config.yaml
n_layer: 10
router_score: "sigmoid"
normalize_top_k: false
qk_norm: true
parallel_block: false
init_std_qkv: 0.0347
init_std_o: 0.00776
init_out_by_depth: true
optimizer: "soap_variant"
warmup_steps: 53
batch_tokens: 65536
seq_len: 384
Below are experts of layer 3 (counted from 0) of a mixture-of-experts language model. Rows are named gate (a neuron's input weights, with its number), up (a neuron's input weights, with its number) and show model dimensions 64-127. Each number is 128 + 24 x the weight over its row's rms, rounded and kept within 0 to 255. Numbers have three digits each.
Before each expert's rows: "gets" lists some tokens that make up at least twice as much of what it gets as of all text. This comes from a sample of Wikipedia text that the model never trained on. Tokens count by the router's weight.

# expert 27
gets: " for", " in", " on", " For", " as", " during"
gate0:174136118150115156134104130145155098155168137137082130133151135140122106162134115150131099158093089136135152130139143153090133074101105154141110151111093132098173143162146115121150125123115113
up0:151135138146145116099153142109110153168130144134133147099120114130169115097077150149129097126122131085140138081130139093133142132076125120141127137170098134120144150149061131107156123112093147
gate1:159158156140142147110103136138128124094155136139150181106109136104121163095123170128143121162116083109120113106148132138129091146111140118107158093101153135131173131113093097112135120169075134
up1:112145097125123132099163146090136144133095146155113083111102135109105101087162122177127121133129116092077156125122179139096143105087134134125106104121105126111112116154142151142144095140135169
gate2:122096147106115127097076186153132198151140149158123155133137126086127113172097115147133136114119111126138081183149118175145130134135143130116108151133123103138125140114146122120103098105093099
up2:118117151101160097129082123103109085127091123121129144122156130159154133162181111102124088094126110157102132151051081143142140133116122127141163162132123113135099125099111146143115164129182121
gate3:139107142141133116121094089117113141171101139155098126128138098085139073169133107141102113140149076080113110168112075099116167124130115141168141086145111182081106121124155131171131104091113144
up3:096107151148161103171115122125131090133146119092148120143102146130100178151141143132134152146129155129161159106119170138117133146126134110103113107150091126178125160116148124129167146134093117
gate4:139153129075162100141074126143109114149140156133149102087140105144145123160131088126126126117104160124112148136150091149155119062118142150107128109114106114114140111166170099113155153123160142
up4:102164113148140153106108119121127139140096143137148150084152152089162130113094115153139126095096148102135137093146166123145102081107141099163135146108111097120114096142106132103115183127131111
gate5:125098141137133105139109159126138144113131143137120165097140163122161122110128139121106135141120129116138118163128113149124098119166141151154158126112116147091116101120153131160109116080121144
up5:097126128141135126135070158140130149140087166163137157088171124124148136155165135099090113116108123141155112167098114127091113111134172112121142118124137171095127115135132155162120129105118104
gate6:135108150120051111128090117099119115125093129087131143164115124122139142132133162118134169120141120111153153129153141163121123114111147154134099118102131126183148184118159199113128089112168123
up6:115122156108160123101106132083126138104132137121140141123121138094173147121142155099138175143150163112169142119094099144111125109108160137104122114104142080170153138118158120135173131115115115

# expert 2
gets: " to", " that", " into", " who", " and", " would"
gate0:116149123134168129102150126143134144146118165133086137114144095155117136172109152115129122153109146120122124140120136168093098132140147139162142140164136123141112129169100147137100119136115181
up0:126129138131082124127129129128130176108140129108118116158099122085106134134123106178144122125158066121112109132091138133134164176146143125118145108095146160142129081097170131115097119099146124
gate1:121116131142133082161155155143184170130113143126130180165171105122111143111125161144124113117151160112115129097142127122095088121114138136145137088135120145142146122113165122148140143148127069
up1:089086130155145115141109119157111148148134076140141150131132156103105120134184163127093135136096136109112185110131127100142115080151123164137154120121144116146149132116140068160155095128143117
gate2:153128112125099167117157157156100148130122158127070150157135072111141115132105146119109129137123167112115116102142122138117136078158149125155112134087125086122164154138110103156161117115122127
up2:112158096108109167141150135176135126138142105114078118080158144127149158096132124134102135111122133116144133137112096116152110095128126170122160123111154152129128113102082118138150160103150157
gate3:141132100143121108107092142126158141134077114158142154142125139073114127129144143139060116139130103116136159139119179090139085163104102106115141135149180133119100143114105129140150117074140104
up3:116098103130105122115123149099149102133114157190114108135119113092098100152133127121121159150097101165097146116115088118133131134117119131127100135129091145132134150126120146150159105117138125
gate4:099117135113180107124125096108128134091108117113129138199133120126131105090097094136123124121125139164134116113099151139135148135076135128091124128136136205106062121098090146157135132116108137
up4:136125141157153170133155118113126109151152134131167132125117132107134110129168125100125126127141137076114165148128147145117137096153132099126160143130125107140150153130132083118084096117137146
gate5:112139122155172146082133120134095139153147114104083127104153127131106156140157085124111147127113117130120127117164118107143157144191123102082124152125148180115105083127179104146086140162112122
up5:113116123146139136150175173143117132103165161146159130105104153114133147079133177100151101127113162091109090150144084147091147130108144116118145161133179131160121127115144130141091124101145100
gate6:114125069129125134168162151157125151147142139126130121181115117132064153131107131092129107143120156071116078152107131129089102133127139151096107145097161127095152133137137129126062096132097108
up6:178122117130164105149129140142096101136107141100111128177144162114078128136119101127104156141141148112122130134136114119136137184120153146126101180084097135142158146115130136110123146150143139

# expert 46
gets: "or", "ar", "an", " one", " Mor", " Cor"
gate0:171153133087130124110091132129139114136119148093120182156158147132147110193125137175143135125157157127150131093101166116160143089128107135169122096125084094122138156154144102151154088132116139
up0:119064148143173132118141143130124098141157134068158154141120130101117107125147133137152094092138160083106100133128107089146175146116122124140084134116106128135095155111188118114132123135127094
gate1:114161130147119109117111125138123113125143192142152141132111107141135132103152145150122137144154160176148141126104130120173115106113106152150108133148121170120138129167136139129162137143158121
up1:096193121137179176154148118094149112121095090140106124119127156109145129139139133136141102130131137121110090074180132120124157123103115129129098142137145052111140154132102163071153155136093118
gate2:152126150124121136156135151143130134164071167097131143127128099129117097146129120142102153103173129132175147137103113074118191120145147139161103099192120134140098135073116154128129127103141119
up2:105136111164109118112123092103127114095135151103131125126126129129146145157147123152118143116116083102117154129176137099166093101100121099106129126128155099145170126118133144116134148149113176
gate3:131139149102123155102127146089101131143121120124155139069161132116129126103143121153118126137136134091125139115104164203092104131131141142111096096166096141159146136141144095119115135101093151
up3:127088158147159144157162092161122152164097095147136161120108161118174106095132114177118139161133121104100137135146112163149105120182154111101121188136125142149136102177165149128143105084149149
gate4:145128065166119128171117151110128107161149081077105149132135157120121088130125121140104097140096144137152118121140126148109163102176135110134152144161074106114151174137165164136110100151080107
up4:142141104118097139151134131091141103150157124056146160157142138132119102134126106087109102121127128121129117119125142102077111124130113143112122136122082102124166167134142139166111171138105124
gate5:144096125153106128072153139172143139128085147103109120155143146129153129154090135073099104107104131139099138120122089152141103121124140115129141087117097153120171132091153076108153144125134095
up5:108077123172135102123104122082132151130165113119151135091152112107104083107136152132169137144110106107164162123123144133126102153121121101126173131111102065130142127186083146157087130090133070
gate6:142129129175101134087113173114131120148120141081121084113163139146116130117102136149141114137151127118071140094124111157135142114130124081113138192117102134109155156123140104086151122162117140
up6:156145169126084164142130190145147127125099144088103119078158119160101104097123141148129134112129133094117147110155126128113134146091122109124129138131105110124149122134150097098136142184147146

# expert 45
gets: "am", "om", "v", "im", "ham", "an"
gate0:129108168105086099125117111129139126112116140127123130084160097122130176129144153073140149121134126114153110176128126121109095152122104117109175093138160128158144105132074116117126143144154142
up0:152146147155124130117111128119128111115119136156112144178154142136120090136130129137127143143110109157132145153124117123112124107087118139155111173123119111145136149115126160134179133177122080
gate1:124147113120166080144160123153129138091126142127151131157134121163115123104122130167121100160121111135107115132123128126148135114083135141122091095128190124106091125076105125154110120167179159
up1:117177138103158112104161148068123113147151126118111155141112102138146126145145137157124121135136146149095105154120198147145178129096139090133152158115102178135153155124127158112137165120156134
gate2:116088121172123110144088121099127123153138113116131103142135174154117163146141142126186160159182120102105144111157154151111135101110094097147141148150130156128170113123108094139137151117119118
up2:143087140116134113149128106138101134128175124125090116166109143133133128184137107110097116139141121126098106172135148085113141155187143119116139121122142222128146120119148112107144095114131137
gate3:116117126111084128136164126105097141097157123134156132117117087128118171134115137137129162086121162119082140142135151168142083108159156101084137154099153081123132082125108148183132125113138114
up3:124143124124132157184104159170124133124058147096121124099152086127101154160111129155108081090139118133081160150143136153119148146140111075123136100135076106177113104162116146110113126126111130
gate4:111161124151144131116122108151129152123111136149112141097109102135121136082137138114143176152148107137154127132150098163119101126112165140123171177137117139116096150113184096106129109141158153
up4:115143153084100152126077094161084106095103116150110165093148136146139125107125126127101123144156171130121086111149111129156169124161136156112069102132164129113078130130137091152106125122149137
gate5:149068130063188133134209100153142134126120131127118107124145129112144147116141160126117123123151122108134114149153112110135116128117145135112139157141132176129095098146111134114138128067154204
up5:150133160120174136110108117127147137171122182104080110182084097092192129119115154153128132158144124131129132189123114158117095125149093126142147192132092140133135097144127144089097119112131109
gate6:160128134089128142148147140158098131124153109103137191133086098140124167120174050091137091095132124121141120120147146152132113095134128150084130105125122154104119099127145079129122120160115105
up6:117105140167134103128146103128121123155119126122104160140078130131136099154098144130193121153158115112100153142144101107141134133088147156150101172128135083166146112126094143087129131126099121

# expert 24
gets: " by", " with", " after", " when", " under", " where"
gate0:084156151129144140115179132145141112097177113143143153128133153095125091093138124167135110096120115153130145102111177164130132124107145175139113099118110098146082106156146123123097118153135099
up0:143134120137159120133141138103131105158061147106121142154096155177103147123090086134118114154119129099143141120132108107137134141134111127137118193098150145130162099120133110173124170130145138
gate1:126172175118112137132123140139136120060139172113117110139104094092077110120141107104122092114115087154117124201133133121141162120146081182116142119127111160135129103142148122160119109150139143
up1:119096151105131136114092111118134122139131123132128136101139163078169141088145148141108191131139172087137161160159175138154127083147163104144127114124175139094157124107144157169149089108088097
gate2:126088206160100133168133126129087148123130177154121095091163111120084113122169115080139138137106116146157185114119109113089135122148118141157131126073162093097146078108129107117152122122119110
up2:163153081108140143138123109127076124171123136162132150106112128133131134129122183095125157121096129131129100144101129143125094124113141092096096112159102128154114099194115153154148179125148114
gate3:120172145125126138165128124148137116145120133141127099101142106120148138164127119101108122171112130095128111144080136147116134077134112157136153143163130118132130108103152158153106124112113113
up3:117097126110118099126106156135152092111123136080135176119107122143163151092138071121112129103160170086090113140146133154099148077113137143121149130137118116103142139095124132113125144162172149
gate4:152109114133139173122105138115119134140110140156113086147105077138084106114169081144081090084143141102139145133096116082117133140147113138134108110096105162157085159101142141074113136143142127
up4:138136149131149116104102112145137176132075112164155145148146147112078115112173106124167154113112147095168121127146101112135115133189071139121120092097124166133123093113140140140085109143115124
gate5:130104105096164103148094117123123116173097163121130140134128110168176096082148170092148163154146136095141130139166127135119193127123122170135152134135117131142105119084101162106130140130169157
up5:072088123129148133152143079106114113137122108114137138149115101138100129115115153128117146127121103092131151147100166190079179167107152121099126124149133116153097120138113134091110103111113090
gate6:137109152101099107055110123103142120078112115134143161128152135122087129137101104159093093124118112101143153120133072114177099139121108134127153106159137104108078106159146086117171121148091113
up6:127106163115135121102128141096091167120101112159156146138139140139166137123152128147107068143160147110155130084112092111112111151075124093153164155157091118087119130135145139094157108088097123

# expert 38
gets: " the", " The", "The"
gate0:095116087130095157144148147124125124130114152115142109122136136162138152093136114124113125111150127106173131131122105126124113097120140118101122111120120090077123114120120143132073123167124121
up0:142137136133115110118110130178149127095102124171123187112114110092084111148120131131154128162135089139117113138166116103136110219120132100127154100128106188122118126149120090129127136120155134
gate1:109142156107121120097095155099116145117115156136116119143122098094155152142147136127157143161143073129104124168062130101120112138119153135124139167127116139125114100103117166123184141093137130
up1:154137154108131131088103155109133142120146133138106117147156118111133150144162136131168157169127086114098097167052107126122115157118147101137141168123108143116133124090107150123177140086122122
gate2:140121130121141116154094161155112109113148130159107111102141136180157135158150149106165100144118128145124108155105122138124120140170156119142167145100131048148152115103106191125148152061130100
up2:137141138133115161107142091103145144168133127111126121165123126094102113107104103142081170131142146110115160115138130146126147106079118147119096114151128222128116164127164067111117111182121137
gate3:160119173129116116073119119060125158120127112105120112125113073135175149099130183127100112164151136157142109144149147132169108109093112111181107123095142130123173123124084106124147101142091171
up3:074113110094123164132094146143092123134134123177155147157158140144118113102109129114113143124126135139156170157100154147103162135125104146123173141163127087116140155159128133132114106140162134
gate4:144106129121136118089131141123158154136086121122152161115138143102168139171133083142123061124137173118131133108100097104121115124140073096156133153155141091129159105141098126098148133109142133
up4:157129114130152082093117101096120129150097138125130146142076111137163143169128181157123114114132092142124138111133087153134103090109120100129133106093128071115144111114097068104130097173124097
gate5:161160174125100140080129120099136167116123132128141160099137125106163118121142154107137150106120121140120109121120184125135137088079151171086166163135137098077127150127090104116139170140104149
up5:077108104152124126125116122160134121140139145124145108152104113150096139124107107129126107157130154136123117118160064139132106162156100131177088095119138182171120119117130146159117108107124110
gate6:176126126119091137120122108100108134139137116127119144107111147113163128142112163121133183154140101078101125073126165133145158080176138139124107121101119144141104107133139053114095113109115130
up6:139135124143148132168153114134103085158107146123101136104161125147125140140129109103104154100156116120133149088153148153116145135113090122136124130140127138108122131070114053152118152123139105

# expert 22
gets: "|", "ing", "ost", "′", " Party", " List"
gate0:143112113075150115111129095128131143149125155143146115115119141135138103103116170162129077130137079148100116122061114099125109093121096128155133142144108162118133115107129092100162129170151133
up0:167122101124103077146094095131160114145151141136124178106130166157141098094135105145166084135130073156134126125111106117107132151124108127105133138122138170124112125137126122095165127179143126
gate1:131146126069131118157139089125124159149099145138149151097125134107172123130161186145099094110140133130147149153126093112111137181108117088161108161168122108112108076154133176130131120093128107
up1:143113147128146105146117134137098117134120126164155121144112162136126140113128121115090110148120131151134144154100124163173090149168116117135106112130145149135123136138109156151130140136036134
gate2:144063052123125140141165102087143143152105130085105131156147140118173087121136137082101141146143116090151110103146171127089131113113138149136120161131079113118113165161122131081118114115150150
up2:092114123098135145117122064123091097083115116119131132130115163079132167116170153118152130132117119155182121128113130069121084129118134104130096158124120131167116139139125122075111085136162122
gate3:123170100128069121132172146115085097095138158137125114107153163111193123105147113100130093085109150142138148073148149126164116124128122115129131114113165128164132139140113113167125138095126153
up3:148144122125127100158162134094138133125122098145153105107105194128075122131138133116161214131145127093131123141133137130083137124129100110100162108146132180111107137082156082107119126144099131
gate4:126130106135159127180111166079135081134138127170110161126137108112117122120123130170115107081148184181139141122133141120092156147116111149122132133117103111140166102126135136124134149137121086
up4:141134095129087157096112088082178094131103099099094157118106119099119158103107123195150137139143131120119152108152123132154115125106135149121078151119106136106108132110107157142112132125140118
gate5:149094119133128101105124144125167098151088151159092151142135121148156160165154141142098131112156128126163112162126120121127197140152128192144110161119151163129153141104112146172131089148142140
up5:159120116114101103140142124098124129121129123169163081160139114094121106140149134114121168143107173146110136215125086102152119126132088153134124131128097124101117140135140136139192138174126105
gate6:149153104150138109098132121156146125153112147100119117078113064153151142102176122131143117118123170139086109125124071142120119185151119137145126134119129132115069139169126143108106156112164183
up6:108136178127120116153118121145113112108134129122113117122135139099064117165110166118110143198151124129108086131121147100131108108131115145156118102121144135151136151080145116168135137172116123

# expert 42
gets: "s", "ers", "ies", "ts", "ings", "ions"
gate0:119107128134119120183137166140156143095143136152129156149137154140122095130136142160126094136126146104115105147132089117099122181146137135085086133159113087116149121148118116093151099088154085
up0:154117114115144188136099097117168132127135123080102119131122163147152090170095121147100153096105153146139141138148145149119119117086163072150071115117098104098169088141160115144114135163112105
gate1:133159104134147094129104150134121154136106117148105129044140104129125125104100181113125132115097155126103119086181114144156136120141152147176139133129136101112133116135129114162163151151168137
up1:108136097156130117154138141115131093144117116109133118132110115119105107128156130131114127083088152141127115077186144164171145101145151126091148094117099103151110128110132134135123147138194118
gate2:145116078123115107085188096075125159118141143107083117118164127121110114143144153058154114121151160110122139136122118126128083120161137114128100187117104122119163140114143137153155120065120148
up2:129127144131098168142134134159100119107160133159107120132099130147086143144150172112170124136149163172126117095139177114115137158131114145129127118122115105157150112155104115115184167135152139
gate3:110160144083154124115158101116131104076111118121127160137074115096140155107143143113066086121079090133134159163152106096160122158133148141143151118137140123119113098107143110127128164110111136
up3:154116126124108088144114151153144092114165105078148173125135097112110133144118139152102120107137109128130146111103113170137122164154150136121129122149122110083111147170151155169074136109122153
gate4:170112162115123117115104101119104102143109132093140118110153150158152146120110115160118159106102149144130149137110136116145130108112116131152154105120095114106142169118113122190124095109142161
up4:138102143114129122120128107137116141093137090135067073110099180181120124130108120135122105112150153165142135095158104145104134162115076159123122126123128145127122110172102109153124170105090172
gate5:135114133101098107186126153163152093125139145118116115178172120116148154109118158128126157158154115121104182162149131143191129150124121141145150148147129114153108125126138113167139093109104133
up5:101159150130195129089130111101148185133140192136148163119125130135091163132106104160120131120123137111140127127082132139118133119070127075097094145118132181110178108113117159086126127153146128
gate6:147111096102115150174094168145170138139129140144101101139124161060138119157135127119204101115168135099123116138148117119137087154100151116111160099121113147135148117136115103098071135177122145
up6:177168133149122116151138125126122162110141098097131143116146120122179136150125132167155140164137157118158135097142086120128087123130132116136119096153122085135154091069115157123181176133133080

# expert 28
gets: "ort", "ct", "port", "ot", "t", " d"
gate0:133150139091083095137099156044139169142104122137094143112149133172122124190156112120170167129107122172116150141136107078125124146131152142148134134147132144148130140134103146131162130145149159
up0:114116133095088116160102156138153110121172149092123137115128110146105110103094111102173134163104089100133156123155143103136116150111166130118161153101118131129109147115136113138140115131182136
gate1:131145105139120111109078104094107096134165162081136123141139143133146129110130114122107145173145147080132130130171127091124155121112191171100133101110167152140169178142113141102131126143135109
up1:175164126085079140103133142103106113135126132121112051088170168118153121135191106116128165145144146113127131120157114159157105083162141115155108156115115113099132128149126128129105151113143126
gate2:109123099098122135088130138163134102121117176190136090143066127167131140136132130153102101071128137137104125125082179151137062154100118137129109127130117134116117141145150076102138131143104124
up2:116168106126149155098120136150155118169141118141146116149092107133138124164120169116125126097122126109139113113125122130114183143172159115090135124129135142158155116131097144083106102182142134
gate3:134128078133115120184151141152087150099120134134147126149168129094099101132134183098111137151118112128153107070127096117101131110122125163171164141147132108155133134137140102141114150113114115
up3:164134118107136107126106161099114126126141089134154134105120126074138082159105126142139152122105142118099137145162085092133120155064134091188107128132166115119104141096138106100117181152138171
gate4:130097124148127137108166155177109106130097164143124146166123108130098098080147114173112111092144157128122133123140085109111139108126135092135112127109148108143116134131119120096130110147146143
up4:136127116120133103120122089135101147139142145109139140159087141062125173119131129126152132102144120141185138128128144097157107120121116127166131138087093130115206140172146117175155151141139129
gate5:141134126120157130121134087095089140160119109135123111155130153109168149096148111138107108086107103120106114115165149166111089134165175118129130128173132134121124088131165157128132110102121130
up5:095143157099130169105123119146142129126102108138143117098145147106133137135131123097125124129129148150073113149147123141137127115124157146094094125134098135155114098117153171149079199184125157
gate6:101088108138137189138123118140090164124095144127140127138119115126118108131129102156115186162135108157120122137165137101110172131163146149139105097147105183095130170111172140096115105095115142
up6:090116137084178156121150094159118141114130134094145108116122133101136083150115116107128176151130145144124139102122110082152151150139124124148167125124130164119142123151155109107138101116109156

# expert 30
gets: "ation", "ion", "ment", "ity", "age", "ction"
gate0:156105122138134109126129139149110154147089109123122078130082123146135131146185148141123145115135138149086127130131127153118146081143115201185161120152074108146123112130105099089137161154142126
up0:120152145071131144139153079154104110118112143096088142107174110138134156102128107135110152161097069123123134161147144169121138071166113143136119095130123180125095131146161129121157129122099108
gate1:177144107164111111169132115096142106115135156114110095049159149140177132102103165137156166163154145128129157109130118110176119135158130165142176129155132080078098137162109115129105126145130155
up1:142128132116150110115155125157131133115133123128144097068106163133081133140153114103147198099143124138112124129140083101095124170156113129148150139105143138125133113137198137084163121199078169
gate2:167118102127161109077106119167134115120084140144134095119112142122131123106161120091087121124172140132143125115099114111123115122147074116114136146143080154117144160098135109118194140142057130
up2:134097166120120119129125132108126121096121127168128128150145112087092116134173108129128132120103131129159088152137077090166117125149127126115137112135148121111146113099144083107121084118155123
gate3:143187120117146089115129149098147151139145143159119119147109140129185143139161119139129133110114103146129098156136120095139132129101131149150114093135120139071141134110135105105176135162100156
up3:147147127053118090152150096141124148098108111119108133155169149129126136160137128135135168123175096117130096172142128129136106148116144106140110111143169092149106141131112146120077105142097103
gate4:113080103126089106148121112134128118095099121089095149112128089126096123150149120139128125114125147123135107166170144145134112133165154122129145109118150155098129128124179163060157120170143111
up4:172169152145187105153132135095106133161116120116137113104130177153197146113093134166173129078118133124103134116166115121119126100133133088099170132121120132128101135170150151127160144082094164
gate5:076118122135136094134112149145136093144139162108121118115127116149096131116107133119110141144112126144134106137122146127096164172149116119135071100101117148136100115144132109132143155129133128
up5:169126104102118140140116131165105143128170112124163136108077162122133147106104115121148091120099133143110145155127097093113118096082115104139119133124110128108131160146164069111098142169089127
gate6:163138105118124127132142135163126144124089104132144175124118099168110105117116092172113108105093114128133142116146150103098086116106122164154145125101103109133140133119078130112136125141138119
up6:153110093153153142132193152158078134084194143114137150145147133147124153099139107128127146119126152116121142124135146135146138161144114197146168148121137130147146116091126155142162123168106106

# expert 34
gets: "ou", "it", "e", "os", ".2", ".3"
gate0:166093116099126142162135122101127161173104126136147110128112131188120103112148176167149119109165153103164146144121113107123144117145076121141110092151115105140143148120134146125164095094153108
up0:105157143148077125131149129090125113148130117137108090093176105109107127142109140106091144104134139170128116072112135117149118098135079147159168125126135131106151116078121128109116100163123131
gate1:116131177098150109101091125146106106134146165115120138118114133141086132141144136161160156145177137145109134127125087139110079171142181156080104153124138120131129110122120101135126126110133146
up1:142141120124131131149156093136134141097117148108109106147136133140158148103136085142102152157116140099187157122152118143127101150158138148107133134097143081142123136145086169143135111107145151
gate2:112153124117119111115164181135139127107132121142127092138120090147140117130146151125087029127167153156112083157140116151097138116116098155191136128105131152106104137153099127108135106127125128
up2:114122108106127121144158127128126191108128082138126080100115084132088140140145151147109092142136175167129110157165093118108113209119119133168143125137088180126129175131115097131100119116127134
gate3:065147118182160119106133111142097072135145119095138110119121149136115094154168106142137138110135154155148101082131094164089139147139135134134138097103170114146152116122114136152097145159110115
up3:109123101137123123142134122154152171143136136148131148119134136129137130096124170137079135106128109145158160136173115119105114122117155130138139170129113169144179113142127119109150120123146130
gate4:140126112107156108183119156156095117111098135183112110101114143147125113134153134158122167157107089145142163116116114086110131135072137156121105108118115156111102134140094139138094142136163161
up4:147134147152075142160150117081136154111116130143151115109158131130113126136099103157125105109128156110136116070123137186098121138141093135116113124172116093134119143099106110093124188115148101
gate5:144143132158117145123092123158110115143132165114129179105120141122138140144124154108118109169135116107157124127166113138160054137120121175129145139097108144129159097156118126164127154138102142
up5:129103136128143149123162142128131115114116143135176157100139173110179154123165118082114144181103124180106160146151126122139125120122112122119112152103111113088151085141145120136106098161102121
gate6:080120161149128080064096140117110109118139139125114160104101111146146115156125139113126153142120145127094133103117118137112158093133107120142143185108154078129132116133137118074128165172099105
up6:167144090150117092125094119132171094109117099142137134158162117114123104122105108129148098146093127122096139133158142193103137122109122125134124170147127136100134166125153086141127162108112098

# expert 1
gets: " was", " is", "ly", " were", " be", " are"
gate0:092172114101077160106135162154144117101169133150107126126144122168153138085100134156091128124115136126168139144111139139099110152112149084121099116095110138085151115120097158125158109118144098
up0:148118097150124131137132096146146141127104129172118159083110127077111103167118148139157077130152088138110124145060150128110114150151143172129115167149150127085122138163145147107098141097144147
gate1:069117111075075120140129107161120137114160090127156156102096111128105117127097120135107119148130146142156120124117099128135118140156123104168122170123170155124134118158160129131101081183131092
up1:146112115109118129142139086097125100139175152116150190141108151140159125143119167121170148122155122115148136177114130065153122136130157143151112107146105130172154095183139139083168068110134115
gate2:078155136124089144177134140103135065113148145160116105179156120105169109077145181113150098166165135107114152129127141168123134115099109146169135119109149167135139156125123117130151088143073118
up2:097115117144086102108109110107128078089121126105152109129120142114146137126102134123133141151148145123108176077141130117118090105097110104179120161085121162114145155112108139122099128166101111
gate3:146128136163128131185158118110139109145133141150119116125154101136129105134101124112115099137159117116153109130169112110132099160125125185170123137154129097070104144135143166108142111129146122
up3:134154113168120147110099093159095078145142121140128129148108159144112114166121140175160177127164104127131094122145136127150119141163141061099139133161151149112124159128126134097099122168141122
gate4:200088117171126128088119145175151088140100142149105132137139076103140131141100165120143113150157131089137136142127102137190085158148099133118137113122139149096133119142143139113122130105125134
up4:153119130136117134141106113174103191181100104132118125137106114148070159109144134106093121119107104146080157140143086131144133163147129169092126120155124161123102112138108109132123114093113098
gate5:074095094132122097159090119161144092147101109121066103105156139173108157123139156141105105139114120132102114152119164130154149158092128116154154088135159130127124128109102122129146154166160081
up5:113155191163158132103136137108100131143132120117189113153070098108146125120119106113146159120131134119157122090138097102092121105128150175092134147154117127180101137133147120144130073157095140
gate6:145158125166106144129169131122103129156106156152103096155155097127163153093144134130158119127111107093054131115157120143092145095138128132139122113132142126135107147091126179149146102148100148
up6:155097146123136158119127115144163125075181171130154157088118123085126097167141140131116145135149138159151161177137148101178142146107117149133086086123111126131094127163155164124144163157125128

# expert 32
gets: " of", " at", " from", " in", " near", " among"
gate0:160111094115102136117098159122114125122140098120110102151168152118138137171151069110120152154156098116129179111149148119085145117162148137135144063134124147088122158117139140120147116118124165
up0:094159136083136115141123136152137138097140132145167045102090154110107150098133113130165148152097122106128142166155101153106139128111114134160132136110124098104167120131080100147137118142136112
gate1:135153123119103132122171104101119143113129130138123138160144110108146136152162142150118094128146135159082125133086114110155099113092137108170126114189128166170145159123158162110099131139151141
up1:168117136120147129157118114137104160130124136120141114109117088134129085168168129072113125110154145117071126136124119103125134099127155094138092120134124119121179158149100087106140116149094113
gate2:168142116127160118112154130099131116132129149108116130163109178184166090111173151160141129093100134174187142105126153144159111137097126160142082124113138118121138164138116124118141142129132115
up2:120112100113119073090132113124112126135117146079137110120156163129094103108148115125150130132113126149136100116167121108143123154119154149142130163139127045155130152115133146086088103152123121
gate3:132122124155137127173126143082106069106134157132079149125157113121114087113141124143145145123162082161162130088091122088141136123163156130099146150107112143125111122090142150125157084167149109
up3:119123102158146141143123140109113117118105170176122111168141128129143121141113140117162099102143095120143116097118143139165105114139112152109112156111184130121128134109068166136167111107178138
gate4:114211094132086138162147130121069132134122110167150129147159148125121138142135130162144112115124133139124107130157148088112150112116087079107148133156132169124157109091110129157149108080130127
up4:116163083129129110116110114113077111147113120124121118102146151124133135168133132096102124139094100140156135099104162049135134118116116103088114138111152149154152114105137077130115127122135083
gate5:102093109134148116107111150144152145081083129132147148126103118066136145144111102124118111153118112141122122170129094120088161163125105137164102118100133111107157170148120129126158164109129115
up5:106100142143128122119104138126132158096070144115159143113082117075135133131109114121127142156134121140128102171121103128080171156140106142170080143118122095101163155146118113125157137101139128
gate6:106162068115131182113127161159140158135108126134125136167068101143165106101127121128123105138109126108135143116140117171141138143122092103088095124127123119114117111149087129094114179129088121
up6:125147188090150131176154099108164143116129138118060163120171148137091122116126135122107118092125141179135104163134119145128138118104161147144145125124124122147103091119120120173116120100131143